python train.py --hidden_size=160 --d_expert=384 --d_shared_expert=0 --routed_scale=1.49 --norm="rmsnorm" --norm_eps=1e-06 --tie_word_embeddings=true --optimizer="adamw" --learning_rate=0.00337 --max_steps=7337
Below are experts of layer 4 (counted from 0) of a mixture-of-experts language model. Rows are named router (the router's row for the expert), up (a neuron's input weights, with its number), down (a neuron's output weights, with its number) and show model dimensions 0-79. Each number is 128 + 24 x the weight over its row's rms, rounded and kept within 0 to 255.
Before each expert's rows: "mostly gets" lists some tokens that are sent to it at least half of the time. This comes from a sample of Wikipedia text that the model never trained on.

# expert 0
mostly gets: "199", "198", "25", "197", "196", "200"
router [133  91 100 123 148  93 124 144 115 103 103 187  81 120 124 133 102 154 114 125 153  86 113 126 109 141 112 140 143 136 113 155 113 117 105 151 119 149 149 147 131 132 138 148 134 137 143 122 130 111 116 145 120 136 159 157 117 157 143 140 117 158 140 122 135  91 132 104 137 100 180 147 118 152 154 135 167  98  94 153]
up13 [129 115 128 135 151 127 116 137 122 105 142 184 156 175 118 152 101 190 128 136 123 137  91 121  96 121 111 174 123 115 140 103  39 148 169 117 167 135 135 127 127 128 117 152 153 143  89 126 153 155 125 109 145 123 130 133 136 113 118 157 138 125 117 105 105 112  98 100 105 113 103 122 145 119 172 140 169 118  98  83]
down13 [107  43 128 135 138  63 146 130 150 115 131  97 138 148  90 157 141 119  96 113 134 145 120 154 103 100 143 137 144 144 113 149 118 153  79 127 193 126 133 128 137 123 180 156 163 101 144 129 135 102 106 144 138 153 107 124 122 149 136 151 102 137 127 127 132 111 124 133 120 142  98 121 120  83 143 149 119 133 110 120]
up14 [113 119 112  93 175 113 123 128 141 131  88 152 127 149 123 104 120 170 115 165 160 131 158 100 127 146  98 102  94 128 181 174 123 106 124 147 134 167 136 119 141 112 113 178 158 103 121 122 125 106  97 165 102 150 117 139 141 127 126 107 148 122 125 132 134 135 149 117 119 102 104 135 126 152 175 101 104  86 121 148]
down14 [ 77 161 153 134 115 136  90  90 114 103 127 147 127 125 160 128 139 113 167 135 134 107 162 150 125 112 141 140 131 133 123 135 114  92 148 109 121 166 105 127 137 166 116 153  98 133 103 130  97 121 138 143 158 183 108 141 181 144 140 106 162 134  91 131 139 145 130 102  94 109 130 102 145  88 140 107 137 155 141 146]
up15 [126 150 109  80 196 132 139 120 127 143 137 132 114 135 111 147 142 134 130 148 140 152 138  92 100  97 120 113 158 114 109 100 148 173  95 183 106 119 148 153 146 138 135 124 121 112 173 115 137 109 127  83 130 106 100 127  95 130 155 131 142 171 137 151 133 135 116 181 161 134 130 123 124 115 106 132 167  91 112 128]
down15 [124 104 140  99 108 117 139  89 126 150 133 114 138 155 113 179 107 102 130 162 128 117 135 119 141 167 121 151 142  63 110 115 120 138 129 146 108 129 115 109 100 175 116 138 121 110 154 185  99 116  88 133 146 148  97  89 145 140 130 105 132 105 118 132 146 119 171 170 118  85 173 184 152 135 135 103 150 107 153 113]
up16 [135 137 140 102 151 108 175 134 114  83 162 162 129 137  99 104 145 119 155 115 123 148 136 111 108 154  88 131 118 170 133 150 110 113 135 136 120 114 114  87 129 136 111  97 136 110 111 138 105 129 141 159 135 159 157 120 122 155 118 176 130 129 129  91  84 109 139 140  99 154 153 105 120 107  68 115 119 154 119 103]
down16 [109 162 141 117 131 116 117 192 108 177  78 109 122 150 138  93 166 149 131 156 192 138 132 146 111 132 113 120 121 112 123  99 132 109 111 121 149 167 166 148 142 109 120 142 122 130 135 132 158 123  97 164 129 108 112 172 139 119 127  82 170 108 116 132 129 161 109 130 138  96 142 137 119 145 127 159 130 140 114 114]

# expert 3
mostly gets: "ah", "ai", "ina", "son", "ara", "ford"
router [120 136 101 104 189 150 152 161  78  71 133 169 162 124 133 119 109 140 114 124 143  93 103 145 128 120 105 112 140  97 126 114 114  83 142 139 122 131 155  84 126 138  87 125 114 142 134 123 163 121 156 140  83 145 118 112 100 117 147 174 155 149  94 132 151 118 130 173 133 108 127  87 127 162 153 127 143 111 140  60]
up13 [134 110 112 149 154 157 125 138 128 135 117 123 137 117 121 118 141  87 129 101 116 112 111 132  93 163 137 127 143 133  99 126  87  79 101 124 131 167 109 144 125 135 155 107 102 107 132 133 121 114 127 148 129 174 161 144 151 132 126 138 180 122  88 110 178 154 150  91 187 114 154 108 169 141 159 117 115  92 121 116]
down13 [121 153 144 139 106  83 133 132 159 106 138 179 118 131 110 136 158 141 164 110 146 160 150 141 145 129 120 151 127  88  96 112 155 142 131 141 123 180 108 117  98  99 111 126 132 143 102 150 110 101 116 101 133 115 125 121 133 143 124 177 114 143 136 147 132  99 135 108 145 148 150  88 124  77 102 115 157 133 112 118]
up14 [125 136 118 157 144 185  86 123 161 154 119 129 115 130 113 166  91  84 122 105 109 129 170 112 121 107 119  85 164 109 134 131 145 102 119 157 134 134 125 147 128  94  98  90 112 155 144 118 117 117 123  97 141 129 159 106 119 144 148 143 161 104 150 109 108  91 142  95 147 145 174 115 123 120 124 117 128 105 155  73]
down14 [123 118 141 215 120 155 106 126 160 137  93 137 153 136 115 155 106  98 114  94 135 128 119  62 137 121  98 112 174 153 123 149 122  94 104 150 106 103 105 119 132 129 114 142  94 159 142  90  95 127 108 110 118 131 182 131 128 148 115 118 150 113 118 111 100 142 109  94 106 141 133  94 124 104 124 136  96 112 118 120]
up15 [129 103 130 130 147 133 133 144  97 132 102 141 131  96 152 119 152 162 154  70 106 170 118 137 127 104 127  95 145 146 125 100 142 124 117 175 145 140  92 126 127 153  45 109 130  99 126 117 153 136 112 158 133 121 142 129 133  93 128 134 147 121 117 144 143 142 108 126 145 155 118 147  89 121 165 110 142 108 139  95]
down15 [ 97 108 134 130 109 131 148 147 150 141 121 109 126 128 133 144 121 161 120  94 105 117 108 109 128  84 165  93 148 127 151 131 168 142 117 153 145 138  97 140 109 145 113 117  99 104 144 148 162 148 110 130 111 139 104 107 193 117 112 160 121 108 105 132 145 133 165 193 172 157 136 133 149 113 132 124  97 129 122 119]
up16 [123 132  98 145 139 129 100 131  98 175 139 130 141  84 127  99 103 146 163 115  87 106 113 108 135 130 121 154 140 120  48 120  92 129 110 125 120  89 125 138 123 113 124 131 118 143 134 161 178 100 116 115 145  74 118 112  84 123 113 133 154 168  87 125 142 147 135 152 133 101 139 103 128  97 140  85 160 175 121 171]
down16 [145 150 101 135 136 143 187 140 160 133 147 122 108 146 114 124 140  93 131 121 121  97 104 169 137 112  88 165 150 142 142 140 131 114 143 132 134 148 120  75 147 149 151 100 163 120 150  99  85 145 123 138 146 128 110 118 174 146 149 112 134 105 170 146 101 145 138 138 166 109 142 160 129 132 123  98 125 115 127 139]

# expert 2
mostly gets: " New", " United", " cont", " part", " Con", " team"
router [114 100 107 100 134  67 104 148 125 115 105 157 115 131 121 111 120 112 162 172 133 128 140 133 127 149 118 135 103 121 103 142 128 124 111 170  96  63 159 116  93 149 106 119 148 108 151 137 125  76 136 127 111 134 152 132  84 179 106 112 190 148 145  88  90  96 117  85 106 134 129 120 125 106 159 119 145  95 131 108]
up13 [120 125 129 117 168 112  78 154 123 134 107 159 129 116 137 122 170 108 126 111  84 106 126 129 104 137 132 103 148 124 124  96  70 108 152 132 149 114 104 154 126 128  85 100 136 111 165 141 120 119  92 131 158  86 133 106 136 158 106 148 115 144 101 102 104 129 122  96  94  89  97 114 154 137 122 139 125  71 140 143]
down13 [144 130 156 153 137 104 135  95 134 117 161 108 122 147 120 154 168 165 175 138 127 162 168 133 108 123 124 126 153  89 142 125 142 148 137 109 158 157 106 142 116 143 153 115 121 106 136 130  85 132 124 105 125 137 119 119 140  99 132 143 109 146 137 125 126 124  79 131 131 114 120 124  97 105 120 133  98 141 168 136]
up14 [119 149 137 119 114 168 123 144 127 121 106 157 126 156 111 149  95 115 111 197 135 147 137 138 103 136 142 150 116  83 153 120 137 106 154 140 158 117 151  97 126 139 131  97 110  98  98 120 116 135 116 155 147  87 122 124 109 150 161 158 145  92 171 124 126 105 165 141 142  83 163 106 147 205 118  66 128 111 139 133]
down14 [111 131 139 142 137 135 147 142 108 118 163 139 103 127 134 137 124 114 102 143 161 169 128 122 136 156 108 128 118 176 139 148  94 108 179 165 139 136 105 142 154 159 149 130 126  69 115  94 123 124 142  78 195 106 180 100 171 108 150 101 137 151 121 130 124 161 126  97 138 118 101 127 138 110 114 110 120 124 149 128]
up15 [107 119  93 144 152 129 123 122 128 104 159 122 116 129 132  86 135 133  71 134 117 141 119 173 140 130  98 152 198  81 137 105 150 111 132 112 100 121 142 126 130 116 124  92 105  76 142 102 124 105 157 137 156 162 132  77 140 133 138 143 156 127 103 125 130 117  90 123 112 135 128 104  91  79 140 117 121 120 186 121]
down15 [125  88 122 106 114 140 140 109 126 151 149 136 153  99 116  98 139 130 143 155 120  94 109 140  94 142 138 141 151  82 154 149 108 162 108  83 128 150  93 151 155 182 152 110 109  91 125 160 116 137 129  94 110 113 143 102 138 202 142 102 156 129 139 120 132 115 138 161  96 134 118 120  84 130 126 113 145 146  99 136]
up16 [109  98 127 104 127 165 140 157 147 157 132 110 135 140 128 152 136 144 134 124 166 133 158 127 132 194 135 169 132 149  68  97 105 122  68 111 107 124 105 163 186  98 122 143 112 122 100 123 109 107 136 119 130 134  96 164  91 107 110 175 118 159 132 166 161  98 125 106 164 109 123 127 140 103 166 114 113 123 101 126]
down16 [116 111 164 133 118 140 102 131 154  97 150 130 146 127 166 123 109 120 172 110 130 125 177 153 132 115 110 156 133 109 140 160  99 142 105 128 133 113 129  91 118 149 150 107  89 145  97 133 139 121 135 114 135 112 126 151 117 131 127 146 130  94 127 113  87 143 148 119 126 155 112 127 120  92 113 130 136 158 120 103]

# expert 1
mostly gets: " is", ".\n\n", " which", " to", " that", " for"
router [ 48 122 104 106 154 102 115 171 129 121  93 123 106  85 115 102 108 177 102 131 136 134 130  95  95 114  90 152 139 125 107 106 115 112 103 144 127 154 121 162 162 140  99 107 159 100 150 132 165 140 123 127 150 141 153  95 118 125  92 100  88 124  83 128 122 140 120 102  87  98 145 108 132 148 130  85 140 116 103 110]
up13 [137 119 131 150 151 118 145 125 157  72 133 130 162 174 116 163 149 131 118 102  91 112 144 167  87 114 119 111 101 124 143 142 107  44 122 120 147 150 187 140 109 122 133  92 119 109 120 123 143 105 144  89 156 128  82 166 109 118 155 156 150 152 134 131 103 135 140 137 159 122 114 101 135 153 130 106 142  94 125 124]
down13 [149 127 145 108 147 112 113 115 159 131 113 137 111 147 117 100  96 108 120 158 141 172 102 156 154 127 102 131 126 132 133 125 155 146 137  66 189 129 140 120 144 112 104 136 122 103 103 143 115 162 138 126 138 146 109 114 155 167 120 145 113 147 135 148  76 109 100 112 155 107  77 110 150 143 142 124 143 153 132 144]
up14 [115 160 145 100 166 127 167 138  89 106  96 143 149 123  77 184 126 131 136 157 110 130 114 125  76 148 103 123  98 123 129 103 102 161 111 133  70 135 131 154 104 150 142 143 115 142 115 135 111 119 123 135 162 155 133 137 106 153 161 139 116 116  77 168 125 135 171 132 168  89 135 144 113 135 127 116  98  91 139  99]
down14 [132 151 154 152 124 131 112 154 113 148 161 149 138 117 125  51 156  94 114 160 111 100 104 109 151 101 113  96 108 143 103 160 169 125 119 100 138 136 118 136 152 153 135 111 160 135 139 131 117  90 154 156 121 132 144 116 143 118 107 126 158  94 157 121 113 107 111 129 100 135 139 145  83 116 122 111 162 149 124 138]
up15 [ 96 140 107 112 140 126 126 199 142 101 135 104 140 149  56 113 146 125 167 152 117  98 152 109 147 102 170 142 128 136 140 122 155 108 114 147 114 110 112 127 113  84 105 144 116 118 145 124 146 106 112 135 112  93 166 142 123 152 148 136 100 163 107  95 142 124 161  89 145 106 115 120 133 116 150 167 129 116 150 144]
down15 [177 113 159 161 140 109 114  83 112 145 124 131 126 122 145 140 147 108 127 116 164 134 166 159 142  95 101 126 128 144 144 168  96 121 129 133 156 128 108 109 145 129 140 144 119 130 124 167 149 138 106 149 183 130 152 125 135  84 109 164 107 115 143 141 135 177 174 134 106 118 141 141 125 136 125 134  94  96 135 122]
up16 [122 135  81 146 125 122 105 169 149 126 134 128 108 127 137 124 110 178 119 136  87 145 114 125 140  95  57 106 108  96 131 108 111 146 166 155 125 124 171 140 122 140  95  71 138 145 136 158 171 117 109 171 146 127 151 158 111 127 152 105 114 136 107 148 132 167 140 105 137 137 125 102  98 178 128 143 163 114 147  91]
down16 [110 156 152 136 110  98 104 108 167 166 129 153  86 121 111 107 121 129 141 112 138 105 133 119 121 143 132 144 137 121 149 128 127  97 177 140 156 172 141 155 143 166 102 143 101 121 139 169 147 133  79  90 112 127 128 121 110 127 158 161 158  84 130 127 148 132 121 107 116 116 129 105 137 137 200 137 137 158 164 120]